Weights of a small mixture-of-experts language model, trained from scratch on English Wikipedia.
Size: 14 layers, width 512, 108M parameters.
Experts: 128 experts in each of 14 layers, 32 GeGLU neurons an expert, 8 picks a token, a softmax router.
Training: a variant of Muon for the experts, 579M tokens, 4416 steps.
Below are experts of layer 9 (counted from 0) of a mixture-of-experts language model. Rows are named router (the router's row for the expert), down (a neuron's output weights, with its number) and show model dimensions 128-191. Each number is 128 + 32 x the weight over its row's rms, rounded and kept within 0 to 255. Numbers have three digits each.
After each expert's rows: "raises" lists some tokens whose logits its average output raises strongly, later layers aside. This comes from a sample of Wikipedia text that the model never trained on.

# expert 15
router:111097156142102117099096077125118060148111127114173173112128103190203062098143138166079090135139173171133116155102099101186145106122113083030139139143114128217119172143116096153126162097111117
down8:112090134077177165151127115103115120168193176191167107157130131150086145154143090061134141161171104138103104137108059084068147146141153096061135137079143123114114175134113143083079111079189033
down9:144128098100121077115138092172178153101138148118136155252148154160063180189078192119136092054143160104154109126135126052161158125128107082146129156143123144084127075090182097079187166103110104
down10:055097188163129143108099112145184122113136115156131122108128100193154132161157079161156150100127100184165151109142103112078142089156115178056089151140091170175110150159135148156082138116075105
down11:183160142143106143124116105135137123159135107190133087121167127149146124140080135061141080157133121116140147152087186155122094154101210096167105129145162134138116151124126152111146145178147119
down12:107092120103107135178132163141145121176166106150167088138146107106150095113140158182077214088096128131071159093152117132140168158145152141128109093141115082134088123130155114095114142106136105
down13:127107171131124130140120099043153148144060126083114128011076138127105157183069156118127065120139084129118190147075121111131131123105126180170122141159121120127140130164173117134122128173097098
down14:087104128109126145147147096116098149179106145122125159093065089101255116095101112163093109117114165104215162085093094149125127154151133228150102117147159103102122103150141097152132116089141095
down15:071069098101130110090164147141129090201111143131181060075135190121132088071151109142064158135149047121117121108086125125109091172136121181153185122127173146090115036122099155112113102179129145
down16:114126102143120102135130143128090138149082140133147107040076080131149116140121097177179095036095145227130137178119096166142101151144104121129133099168117128135181133166134095143090124118132113
down17:100141159093105084091117125111151151159065135153141180097125094178116128104081076135147096110173079107079131140113154140111068156134168178138058128104080105113149114151154111113087113151168087
down18:107103099167137144099148130154148189158154163129075135104134151100174055112129098084108148116111128187133138152088100106161094138177131126160140105161148141156108124117122152189108140114136086
down19:106098095124132127121093126146159147075134137163120099120140112145095106157097038164168109080126119122126157098147071210152168145177112118141144177107090130130133106074204100093118131143167110
down20:134128130156132199087150095071142161106126153177123148130112104146143086151145132104067075123067146106116179164084165126132178157109140132164060141110175108126083113128136110079118160101099165
down21:162108089153156098129151132200108134168156118081119091144133135088102139078137130152081150128146118128113108096113120196136128172145140169067147070155055158142105141074096144196113106083163137
down22:125168171171125179075140099070148122141086131117114098122120139102098156107200168140134123107141115124137134139159127150142109194146120108112130128084100196152145109162078090138087114094130114
raises: " There", " However", " It", " They", " This", " The"

# expert 59
router:140204201139116132116112082175147153113155142086153180164163146139131079126132103140097168122113163146163142157105132096101131135202133122113121082151128063171162126091057142154157194144080181
down0:151119078111153134191097120139123158128103072101111076134134101115083134135132140126130065120184131148125175066121154140115116144141028140108182217087116198100158090147067146120147102157085155
down1:149149134125113058107146120109107122139131132086123180066118123171110173060062058147130094148085171171137068104120103115121143118112097121124156089143149111122079166088213133110118145114124139
down2:210144133112096107078134132168163141160096118112208144164111084144178118114206195074107150113150158123121115128088181089150125130142120083110198110146086118075157094107046171151054151074107122
down3:105150114118123107182168091148093085112144145124115184101132119164134085079036120109100142154130088093074135142152080213127115076196057103162161070166136143102135135130142086156119165152162108
down4:159048079170120158109083112091133115148154126142128090201146146139105091180136130097125089162106122093178074099123167101115180105156099134136132178160086148101130121165160170083081129167154163
down5:038131077151165209137109163129139106133121159106103104161118130101127131167140139124104153079129149133134100125132060162184123075131099105121226135157092100095208098103173198067052150155087143
down6:133133135110074132156116168114115142155172142184127138142086076054143075113157136128145114111137082123066133175136112144142145158064090105128108127110139127197177112097150150137161093140123123
down7:135138122152147137102149106113101144142066082084118125124143159153144207152132140029079181073103058157105110169116096103142166132089120119121185092110126144125127133189129126122185123105118173
down8:104119136105150158106127110115146106063114120102114108101063126130140163156154110128162097135128130158164055169137143117133113106157112133125147128135120162210152082126144105148103154150123058
down9:121176137193070090158146098139161085123151129095106140109097098156094119163125168167132086139133110093097067122093127090162101131110134125134095161186109144112191132123091127166130174113164187
down10:129076145167098093149122085126148106091179153103155103154148062140126155104134096112111098133165113112165119134131073063140145128118191152122067133082150163103142067163095107139164175104126192
down11:105113143130178143141103143125128125035137157145107099074116095200203143170156113124115150155184117172122130139121106141151224143142143139137128131146155147194132070079119157130127154153155117
down12:111100087099114128122173155132180090145096117154108172112155070100128139153123122105150185133125128109112130159171125151092092153155112152175108143131195091150129089229141093107104080096145075
down13:100096115121137152112092119156126093122130107138156163092142165102196131148124120135167161124101096110116201089124182104094142141166156182139044155093144149131061117095183080121093109130136148
down14:146144152139121168147130119145136142112116119066145149134193169133108144147121134146128171162100197093175120136132124087082113190123108081097168153085170134164139139130131153113175186168135148
raises: "ius", "by", "be", "ini", "ens", "en"

# expert 30
router:107150128098106128097091087126143097132166106124113189133153113149166075130129185138077082135115189151162187128133151120164104135120130105077124109120133117160109190115093099147095123086144092
down4:169140175102095112084183085081121061176128132141104155135125165155125162121125117128152134168166172127124083154100074110085114153060148096112124156103152148175180138097137096142103127177224148
down5:094153134111131130146094119156127068136197077156127114104130121150128153107134128132121144105133132160132138135092081124123165093174105098106137119120119129134156166159106113119151110121109134
down6:145140163118177114097125121121144130098077141130046083147118051074148154197098157104135121075095192091064094130141158153147163123110151106138137168176130104104162154115089129077101139103094188
down7:095136073129121067126129113144100162113128118129142150132137125079100119138144103152137099080137178113165188153181104176167123149090143096163156121100154144173124150154121101136097198099145149
down8:128118127116124134132153108132169101145127179172117136100074167182135153130121076140187083134137108097187129187125137092166118104106133138125114121081131145139150174159063146138145148153116132
down9:106098143137078137134143077123076151143099131103125140090138144149155171130096101127195082084113104140164138151071111057144120142068118134124110167112088124093107141105120140121102103144156136
down10:165069070160175123049180129133095105101091138095084149141091149067123139166167142113155138131120076128114076118110184197095140118185138132104180105133120090100134052125160119169128182137134124
down11:094115090167128090079103167081085107121046150137174121140123086111143129091133162128126135170184144128147126121088134152119116142176141084116167169143122113118176135111112157151146134232149121
down12:140145098098142136110089100131092104209161173101131151155190090185185078106141118148162144160125151112116142124154178135093139149149099146173148094095133077142133113126152114112071131144136127
down13:077119146113098084113159100171141167150124152101136093144150108102138206108140144110120138124166176157141150170147140141089141174159145140186100118088128083043168162083067150149152183110091133
down14:169142074139147098127136123134169112110098082175135133120132128098088172152125164125164117146195112113138107165144081140105097124182097087184140210138112170193110128146192133225147135161133120
down15:158186149118128110109123151100149119109150167126108179131104180125099105090133122081110109129144157070131131085144118100122135114170179125141168170109107156137151155185127095100128074144130129
down16:104184118132131056106135111132146148127112139128081155082157119083076090145097137125088151163132172105153145092154110095097097114108087148148141143169091134104107156144109151127125127067135111
down17:141159114176105125127170133116120125148066091091094139117138173168049102098100154187113142090139101179176082149122165128091137090138118043122181130127091130097161158157149130153147134142154111
down18:155052163137190161124087117167091136166174117110108141090122118085093134083107115109107166174171075145139124127122185186111144126088178134086173100146152158105144101139107103171137119154138154
raises: "===", "The", "|", "====", "In", "=="

# expert 76
router:118146157133133091122087105158136089092186107088183150158183194175096153064161152154086158153140155161137121171120123077166151140169154151123141116122084079163165141116103086181146155133032156
down0:211137147175146093175135092011078100148084092126096116148097110159171148128189129101092124157139148118146095106189145170184142128118111112082183146120162138066142188152146166140125125119129140
down1:155144119080079134136077162106141129133135150155134108107124077137143109088145070120186087155128150114160166125120144133122140098118131110161145122067098115156068114085199129131101130134099125
down2:132101104147152129115122159130145127145124115098123128136160195133197092114107055111077145139142139135095148168112186106090144172123135151038139135129182124120125075096138099112116123133144149
down3:121153145058071081178151084155122133149155072100168121146173077155091119143132103203055158196183082127119111137117144088144106094093118101147079148117128104140110174141152094134134050151117143
down4:156112080137104159067134076105073150088130087157121097147119165077120137151128151119143148048148198123097119154106102138076116128152119087103079168131119129087117127122122116169062153066138110
down5:133134129184085152161091095110138121131131155123097109157222166157109127158127193116124141132157113130083121200104072152136180175179137059092170170124151104149137160178143142140150144107165113
down6:159212154116112111098105147096120102145111169133119139154128058145163148128126118113053099122132120134186202049183128141132172137124094113156142142092079159179098113150146144140150136140092124
down7:174089168142118109113134035165164117146109110145163111151175124228045177084097207109173142162080131141149106171161139173138118165115066191114106133152085138174120107111156060167153136152170156
down8:128125093113156135087118094081145130089066111147155136124149137056158162102129115168104182058146104077153121106160105161108053160126116100122067196117155065162077099123106108064120101146174114
down9:183128077116125167126115115110092130082164143102207108092180114124117115127081119127126068157097162113125178152132117082121123145117097131109135103135125131152134157082115103162167124160124144
down10:081108138109165127077096149141101138174138135135118180082058168163157071128173119174111174105103150100143181114117181087065130157118097144063129149065152186148070154155103181163143125102160132
down11:077093109150113131134162099098078216099092111200097128138127238100087138158106151166092148075107147115152163150094093138165137157119102090117075095131138106155079125155165149110142124139114153
down12:082090100185135123163154110165086144201171138095092156119060151128127082126141080113104159160163141147184140163154207105088108203098124159132102110108203102102115106144108123127155080182120165
down13:105098160152199090111128172115098086146128120062155125152128117146089183098112138121115132119098136097163157161107124133159129115134105128134102126147095154115140064204171184150195150146082086
down14:117148119111100173189104140099136117084117128202165159138117102169193160131071090117154191141141123105172097124177149080132127127117119122116117206183175135049071156087154160152145158110146139
raises: "8", "9", "approximately", "2", "7", "3"

# expert 48
router:084188149095077113112054111140200085176180147103120165160172142098166110080166106158102081155138211186138127084065134106169158115143175144081108109107087124160162127063105132134114110086107116
down0:100120106103198125170157128125109110124107133170143085123099126078119160141146124161122145177195147179193132118079132147098178079095166159149110164110112106123078140111153144149084138140100140
down1:169115186110149132142109116163137118132172123127162149151143106164170179105110115146139013125098156155093116093126165108197138152151092160114115054129171154084112139164087127099115164190121178
down2:098186142108112174105111118135160137120129099143147114128068157125168100123152118133101185187169100079078092082114126084092109128159151103040125091176101084086171061107127132114043181129202171
down3:131152157165161110158130091208109135094136140152169145104170103130088148143070169174175126110133181104166196165085088118097143096182134149099150130127136105124123124137115120152053154203128082
down4:107103142113127113110102126098115128169086097126126142113154172137137162137123114081104090083174074111060160145157140182104120167110112190137108133171139108221097130150106145112116179037122172
down5:117099080122104179147141149122111088166149153065174061107088171135138150085083062127161095155131188102095125132097143115170094087166131079073124140125139113115096083093171142107105082179110110
down6:061129069118129108193154134091106098109151223075147117138156140139126080191098148146124163149175140081141162131083147100091128115156079134054116147120090132137113137193170143132153127105125137
down7:117097167123108093128156133119108080096138040148134147153197107139168132143135165142124116171133081085157178167094160124067119141166145120134140162099096132093128142187134102112156131153159086
down8:146112109097107110200117101196142083195157143168143201112164123157077125127156094163128150202130157147106083100103150133136097131177103117125140102134110123148154147126146171215067125183133102
down9:074156114144064163098144115159144091124138157123168099164132118117131120171150110141138127148040166102148139140137122089133094107148197075114142176136078145110111200188175157159102094159099122
down10:177076124110116163060091163089162155075115083131129141116092119148087100164092145095097143135083131112165074124123152089132194064126131113103078176118151109093132109103171092147200144091140114
down11:156118144118085072134133151111175097198132122150117118122176115096125153150093081133100118129156093137085107163086168093145122143092177108134138118135126103127148169118159088118169077122100119
down12:124134134112115156103129119111112132119186123101142185163095110140103103156092147137126168161161054099108161169163133165152125112182111156109088116139123144082113125141188104195111108151134172
down13:095159141155169063140137086114084120137136150121075103144124174151069096110157187129214188167131069153108097085135140116139108122174122114157130080165175115175096137137194139184160093055127169
down14:106080176098101131156116097128167070146075105096154140155102083118128134137141083094158088092134172139084144141130149111093139138090140151117105123140163096139090111131088136117099045189118133
raises: "lan", "lo", "gram"

# expert 89
router:095157199144169135136124118140134065136127121114158154189107162158160116097151103141123138202163139141156165134070116086127117115125176134092140090101096100181145138122106087192170196160085139
down0:107125053184130164130149121120125106055122155168130117171135130125074159131189131155091125070124129144098087209141117147091133109191140060084144146182132160117187127130140130088131153166150128
down1:101143085124160063169105174180188123137168140131184179157127111125132094165147148122172189094139144146126100110086152058069125155106121135201115124127110126145149154153126117139132130194152084
down2:147049141144110218111141125085139179125079094130087146158133137087137156144119176139114123162110091083104140062181144109097165160144136125157154178065115068129131151134098115159147121118112117
down3:109073150103135145180109110119152120085084202134121178132116136128071119137152140110098127097123095140072169093158114157142127165159149104153188099088187107166183140141087054092166168142137138
down4:148127180155142096145128099111114148130150102084104138190170133125154110110179152096119119174204113161148158112111162076157119106199133152177149126145112167133125135143148103095148168114124114
down5:117087110130164041114156159099129141099138132146118088114122210128067183181135175150120093155076166165106122085108133162142135145196118119093137177111139188133184197111131162123135192154076154
down6:115193136227125125096155156117156081138145133129151078130112179162061183113123120144067148144126084114107091176150068136088087073159132112091154088183112102127139164139119141110088132094098128
down7:147132116115078108142097125148091063093113138148121115145112167102123145096098103102151142180112146127124136110144139123119174156130128197120197122057141139134142114140121118190152182197138140
down8:136135110189125100168163090194197089124136130127151157097132149134158123107076130143149197096129117178108120226128134129094103100158117074116137132049086139084111139147085194163058098142142097
down9:179162132094124177150198131094086100111091133134071106171127074102131100083136134126128155132169094118118177105090126153192113116168176075144128186090162105153099114089145101092201117132132159
down10:050098136111068170152113122140155159142153132135156103115100113122152138111133146148066078123152148155076171144142122144131132163111164141109110114181065160106097094104163112107081149152086141
down11:156150114123117114152098124125098082126091137114124128155129161177073115148155116114132142151148116134172119101158165098162093133163197130057091080105156083152038137173126157146146132181132066
down12:118137133173097114145136104113114117132119062155083119129127021139084185128128168130127148142175095113146121188138088131159093129068032097192127133118122090108160107121084099173178145157145159
down13:101126111091173150117190167128133164115107174126097106094114171072155152112131168133114133129104091177129108070092078081123110064125140169144159209068155191118145182123123158177134156099176158
down14:101089144090144114137105125152063106092129069121158102085127152100150152143159120148184191093144125128088130118128110100123116112145209157165095158172107152154102138127101103174122154116172150
raises: "mut", "1", "correct", "ob", "2"

# expert 17
router:124116135114089103117105025136125130107175089067190126135145162136185142166107166123110092157176158157181175121110092087182125121145152098111140134113112110158132211118117110147143138104138150
down0:150176137114096148103114078155096116179141074167168135100181162160131172086114075121104152126098123089096111147138137098134131089091143102129129123118165048124123202066142103142072209099114168
down1:118112101157150146165153171133077171101135120122092133156114157133153166140133060126098209112172117133087105136107149123123083128150133164125158143075107106120179189164110125122053142131148107
down2:176101133154132131116129190101140132131102096078147124096078127080123124161159136106184157122122128134134129182117124200106141158093108051113088077076113137155199163162128150111137144157092112
down3:086111132098129131147179122110144149126157120120094122140122149184121145080093149174130147111112210123129161166115164110131157182101156128122144227106138175201113108192077172043130117090061161
down4:155131130141077104135167111163150143097089094125175128137122107095085165086121090105135152088152087167148169165169077131167214138132126138147150122128096180110125122139218067124091086067127156
down5:190152160085156086134163121097182164125140092178144135128106083154177120126186124157150125177137132124148150108174135102115123147119167127101103124146071198097153102139086071091213125142114144
down6:135141097099119083116134125137095123107108182069143103112128139156085104121112071134122196133107148094132126147146076089152148132070133162175106175114130102115159134155141128065214119082094178
down7:116162094061121158134109110117099131103106209169106138068151104109167176106123179124142196131154120126169147137091113138158169156101142212072181079114164115110170116135131116119196141125173101
down8:165155164102141115127116075129142159138164184119128094105135171151148140106071163176158140129102119167142151115139130172143148127170093144069135138150182114075229127128162065161183173168152047
down9:066145088129121109133074178093109125093111088129153124095170133137111104104097162136140125048155128053127134112097160122127145124146142109119139192177123137099121129138167079117119081097119127
down10:122117063126115100131140131144194109100090109126184088132155145176135130161138129112142078118127162131098180125174137141177136092123081123090153140127104106137086104034144156179130160152118088
down11:161165151116167155050100140111148149116108125112149127156145160109126157119120126191137158153133098145113165111098127155114152153137137086158184149102085113059141174111153052094153167164095115
down12:140145159079146114034069148135145132158089124129192132149127133129106129117114141156112155144118066180112139077144125138158139129080154115135108127147176095151148086149125138090141139091181084
down13:110127170127136160122086058104144152096141124140087144112076124087062079114120115085144090126130135133098104184200153130114177102140148094071131123113109176133097159100124130144186041106087216
down14:064103088167137132119137111093096126141119088088147173142153084090088144151140140125114124141102125091136167138111104183133163129159072128121123128069197093125130158081098145153107062190131136
raises: "s", "se", "re", "m"

# expert 97
router:089159147175145073137127072138185118063138088036164158137148113174129113134141069121137148135101152168138142166037142101175189079165145129093136120069136131139119123105102116143137178137114146
down0:133145110063172118163128128210098125189130088131135146144126106138141134112147147130124202066200092111117069168180156164146111112111164057141182144201096090106111145088094093204063094188173154
down1:107102132132100076143153155122101158120152153099174169152084161152111137184174110206076106137130138119130146121156104064085133089117124102084161077112121138115140166109113140159151149111126088
down2:170116117135139168169187188175097178142056139080162180116126135159093112133158093085154192182146123117136170093157144148105096123149124135098125160154085173103158112172154092138176134149115130
down3:130087182150127135154114141145103132169127092122082118151087078114116147116186145121080128111150156132146137165104128116115127073169092108110093162121089136145131128140055063093157126095145168
down4:117186164128121130075132096150136112122183109103192097150101116086104115108084063134119138087132150164118188163132153106066164133092084130081144120141155128099126147111150084173138123127124092
down5:119166039122116111117129114082146139132127126133153107112121132151131117138117111130125133144158107123150215162112185189137097122116086160132093171169118099153119144135090150103126089137177056
down6:180109185141096216203155153163122105111166135152095074132162148126107091133124164118123089118070083136125079164148107075152091162129098106176108132138125150106148112195145175105096090087146152
down7:031095102102077121144074123125087158112130121085173136112105134150102071110142169160145124131113108105169155081146165105129139081141137113181091141166145116150142144135145132142081190081117125
down8:125161192115150068102078216122105146125146076137111161077100107152118118141086103102118140123097148100145058179147113139173062058085074155154119185134117090179110121102168164112166113156113081
down9:154146086186128138104124129143132130148062132150065126130162106094089072065107140108156123154142128122144140135153124154138138143112190158139173159119121159079171024138136113133046176123126059
down10:191144138119121091020133155119143135107115155162105116124116124092150105160139159111107086129107129147149122126110068152117132140188078190134082098090169118101199154050129107118104141175125104
down11:072141110172123159109129120083089165211112097099131132171128116084165108145166087143114152108164148069089128186123101167123194195130101119088137130093098145126182140180096156130114117093134158
down12:062116117083143131177105111144152107167169093115149125126082134118204143130142151167166108169122086133228170095193162140158199161163106189164122166117147133098118098090153089135106185143042075
down13:099118107124191143133120209163078120149120115099178152177105092106108174158147109077097118129078150147096127134085134118079144233179113163097136192158181115149123092152130167145167102102141116
down14:146110133071063127128119115179103119108116120140150171142108198120067123125144104198099123070137111157109133102141111124119064109136099084171164168177140111114179104151130145108111134125116099
raises: "lock", "rim", "raw"

# expert 52
router:048152183123105110105103072149127094158114065095175140127124156177181116141129148134087111152153195159118146114156088083140129110139131103097167113126065110184150149080133094140168220153054134
down0:100140135122144073126130106112189166166093158114127103108046138127095163148134064145113160127154128126146150223131109113076131105112093136114124187128145140122108139191159146093162067142112088
down1:145082112118142158088132135182107124166164116120168124164052120091178068136139044158062117168098112157153131098163166114071122237120115247101093124071132109056098087111136114137097091130105150
down2:119125178169088061141144089115180148109181134107095142152130187142109105150091112112136144147108134113102115098091131075128107150149113053150090060079134133075110166128130105178127151093124097
down3:160155091117139083153107103114086138111127183141087208110092162137120154160181133060169096075224131136143122114112176164137180188160178121084117110131142136157165096075135164129069154146119129
down4:129188124069089104139145194097101111163130072118135163169164121156138109111159088084146144154121088117089141159135115103111113133206117114124094167109135132101089051138160130130110055091063163
down5:157129086148172110086079135138121063132126122133140119104094072167147134147100096120169181154138127106199148103136146096184160117144094117135114110126133158174166168052071143124075116062171084
down6:135150081152143080091148138147118141149128119127139146098134075075121121131135150140092089110165121090132100132142138097115121103096114143105132069124119147147143160151154087115132116154149127
down7:135204171176144176056173130157067108131154108131114102082126175146131120176127156126118139138172145140129153099129137138119084143133177126157142098110074094082133170135140153137164150102130120
down8:123183120113129135137167109146135123113096133095148116120077147106159136092092120054150128102087131133154149116115150146144162175083136147147113206146056096103091109150093066110073152171065171
down9:152066117141147131166143130136171108131108161125132171079105145130127119082135087136156094082156132193115152130124107081126186111154089058107184130107115081165131113120154180120134179084142145
down10:163211105146221113110151138119112105129133127134182125178107128097201144120101122100120085114124047130113078096109125149144134199143110164141087089131172172051131173118210100114126155105112150
down11:102175125085185100214149136120074124056077176118172090166152137188122129147140132140139136120151134118107144140099149043036127144106174156160197129178168118143120133095171105095040089084127113
down12:214117143086124109121156073096087142151064129102102074083122120140128188093113087159140140118152108137097110035056128065102141164123084106134126092084135102143156067162093176088215103123132206
down13:156124111141160105186107070202127098092148107156154120133099173171104140134075077151112088132205104148171100116093116087163103157118075116119126161105034230102114156170075131138105114128125136
down14:137122177123132134137154109109164148114145115131195139153150135156080090122071069137112119124097125115132131120107152135109097134173063074111109132105083186096124199136151146123164131107224146
raises: "4", "9", "8", "3", "2", "er"

# expert 65
router:125160180139110066086138046120169123174148099093157169137178114119125126085159109097118135179157087161150157114091160146104147127124166116096139101119116091149174129127108108134136164151088116
down4:121146116127113115135051172086050053162158086153117117112109143112166120179115141147180197119102111160124180100081092076097086165102128130145153140123133137121114135207100143135098135109124132
down5:100055099138121132054063117089140097062136153107195123088081147160125073057119131113110165105093184145131113177116126058083119147136143099094161169093122125145106206120122185132160125083166146
down6:144160135147174120167171110138088116136130094136090137138131129053094153144102096099178149101132086063088106070070081128230129099133107093191137177161116180174170123130157130146184131109112088
down7:067195145172120107097127110102135096127133147083106143153109166144086103111180131097177119130124143119172124091118165065118080102137156115184164128090177105135126112128089116123068089149144163
down8:095150134112127097120160196160146157187097140112141160124137150098142119121118151106182116068063135145165142108132111120190121119149112221123111058106097107125114122103182107152151137050140131
down9:126066141119145146113117102116107179130114105124094176164141155165116081169113115141163065200149131101142109106108138086149102164132096169101071156103118122073126090152152121150081136145152084
down10:140128173127134155164074096183182152145167139136086148119087108128114104130094098175065136110099146101141165085107115098124129128163108111112134151191162172133126084157171138088140152158053163
down11:127150147140116164127148169191112118193106069098116104153058147152145135158155132050153104134118116068121167149111111162120105044117121191140106144191161169050104147157183108095151109162120123
down12:142188146060108105129106178157143123171188183154131108153130170169072096101124187050119138128161173130125107080140104098159063091115152088090105117126123119079109156140106092115143126059081127
down13:198157149143145137112169128120097113155088165148151093138133134148108095121150145125128127147163086148078085076107124144050170146145170129103175116126068117154099175104094150178118125108116184
down14:171119097131136101186075080163141127138102093121157200102146123106102151146135145144156101044112176162098154100160088117113123098119087164157152111141164131077138114169108149151156132069073095
down15:166135185141080136172132130150094158105134089219184133088110139088088121169104141064164164118127198137098144143118148106106141118101144114147175077107114120193127137155139046114096126153088136
down16:129134084079160169139210181170146107142183130105145170184133157130228088132190108107126114139128163101181135134087158084116145172123137120124092140136207155085126168128102130108135129201119143
down17:142162092105149119172129065154195118133105160172078160148059199133138129118072085115081133133116138147133140173061137174125150127142142153118067108090107142056191140077108109104189178140064112
down18:162072091166144124132062143126196152086166129137108126132182088125117165148140110160099211146123054084115141164139073141156140178165146131137153164103114162168203150160095097146110112100137114
raises: "1", "-", "o", "3", "2", "fe"

# expert 102
router:092156126121087104100126078153131128082156059063131107150144165207159103092173102097141123148160146164138143173123101105112128134177143121108134130097061090105131158070090120191137132103097120
down0:162130148094159086134143119103103127126119159173094117102153110114148137089155122113145076143125109136114119129098139140103124099155158096095086115096067130132108163081099169158180114103124113
down1:101102140168121111088143100073128158126128033098093211147123130093104103105147110156079131086178170152157106063109128171113085107178129185161179155109144130151129090103086090142126169135100081
down2:103140106160083098169113180102109129143096130142117119109090139175111126154137169104114144055145141102117079249132161147194114139217186134137107194172089128137093165113116149064158115113151051
down3:127155170064153112137097162121076144174087128170141095109156118136135106136098114158130134155146095134131168135168188119140159114129071148125170200126091073122146141130122142098170152169151182
down4:136147100080136154113094116113140149145133126200113114113170111111210115106126135157178116147129062091192171068113133185107093145091123134116147165126156146090084054128153106044046099112149188
down5:135079087071076146146120118119114157104141092157067097169187215120226139174092123149160084146079188117129206071166123108151115141085173130155132141141144151107147127136078088119137163168113132
down6:120157099147099115158170159119144079078131139147169076117097109158083118129110129123096129087123094132119131166137075127074158104136120147126105124184121105151114131155153195146152135157120129
down7:143112157137095119170146176103104109110158104130120141146105098041096099147180132165142133070141101089178181090145122153111114180082124086158118112093136135112155100096154172175137089177141102
down8:071136141117077165125103159148048097113088148136138164087147159104101103154110143062132091190126154121128098125155116147102095114098052157158125153112057084110193132173188138112084135176156136
down9:139143120111143117117109101118079122101067089127144135130173173125163151180137088137145120103183075168135112093128129134124075117110114080081098170137167092141140111119148117109143147137124089
down10:182122142078109094101177094079126184123118149095103093157131114136124228134138153144176075176164112140120118086128065126142148157178129134102167117117126120103131171101112089123096107156047106
down11:139113066147102120166104203161157211153128129176141160201153170166111098113157084158151119197103066163070164135124148085086153130112111112132133122125140143145141160150159140087111099150136132
down12:129073169129175137149132142161096105130070104138196166132089099128167169116148114163159171095088079122151114079127138142101121077180132089039089090187144132114139172140111171094137124124156136
down13:107115148067101142139118106167129065126162089092162165171057130127141182137175156109081132152082136123118075105089137150099184130125112108166089109130128123124148164118102102161090079187119133
down14:129117095115092096118135167135139139105160088057114152101104096091169106132098138084153113104107165136157157128162148113232108152062154166125112139087092149114107065158171076255182124131142131
raises: "2", "1", " May"

# expert 107
router:096146185133121128150112122118145115105137144046171182193094097138120154121197100096091122151167133182150134188088129086142094065147128074101151090120116108124167138079122093101141139117078095
down0:128164085127106143153123133152118168132097162176140154128134120105134075100097108164109162168078166134143106191129119083162119120097104192167112146099129189111112150189125088069141116141108121
down1:153114098152050141143156203107096111161124124150092096156130111111085107178079162134122135133151141106164165132221148124145104144092087161071141112185126110129153110102184106118086034117106115
down2:111118152178116128151138113200190148071125133150081092106132118175088129126126105189106143125151099174165161188152098101156130097139102096173142139134144094123146138137148151172161097181099094
down3:132138103158132109115135163096160143147159107164101155089168151127065148147107106109127090118071131161099096170140166108097124094106059129077118048198094100103126155183148080133139080144107125
down4:138149138083132088120119123061101121155121133106100090128155157075177137134156087154160173127111115109161139094085146118082166149147088175176138081084176083089092142106139173109128130159114141
down5:083094062115116130146095111163096140148173117133096078111121120171103089112166143148107109143176076147133127131093063112164164177077201137146074121098123154160125147187145153122098133142166132
down6:129119140151084151122154133124123136124075051108116109171127126166051152121101093110102133092160163122147152125080116139066154099136144145106081168103114141143127089104095157093067094180121160
down7:146187176119093151158119121088150098072115169102124125131171138135164125137123171109138097117108153169168142109052152113100161126117149116074122111144168188140047099174123110090085108177126107
down8:144173150118131100106100110135172109109118148193161108137135112092117109185164105121127184137148184117154141164175186124163106105148112112128109135147127135097119111146121135067057108090131137
down9:170146165121080121119114186102188154127143129125108138162132125088122102166160149112137147121118128166145104033182173153160149125102151142196152110088153156076171179130125137133115163172125119
down10:124124150099154168084068113184165125127111137137098108124134136086131150096151145141141124156140118116094104136189159144119094131119144083085166187174143115124163174114103184167186108086066103
down11:161127105141122121123131128069154129191153094121145134179167119132140128136162207126077134124180130092125169111144073058077104129156144109145108144132146158146107104064123109176157154140112107
down12:164152131109126113124148139126121090144132134137116121138148128171180115158159139108141127182077109191167080143178186128112117223125144097154085073150082126094153092124111016182163061109127084
down13:128133178116146083149096104110094161078132177083102092083127190099141132147179117199071148132121117150120113112094120186084118088139176147159214132121098113110097085139174149076190130132072139
down14:122111159102167081125111140131098113119106129157143119110104083126157117133106125081150196123149175148145101096078132123175127082102103192165186088133108143170151119072117112116127182140141142
raises: "==", "Br", "Early", "Note", "No", "Mo"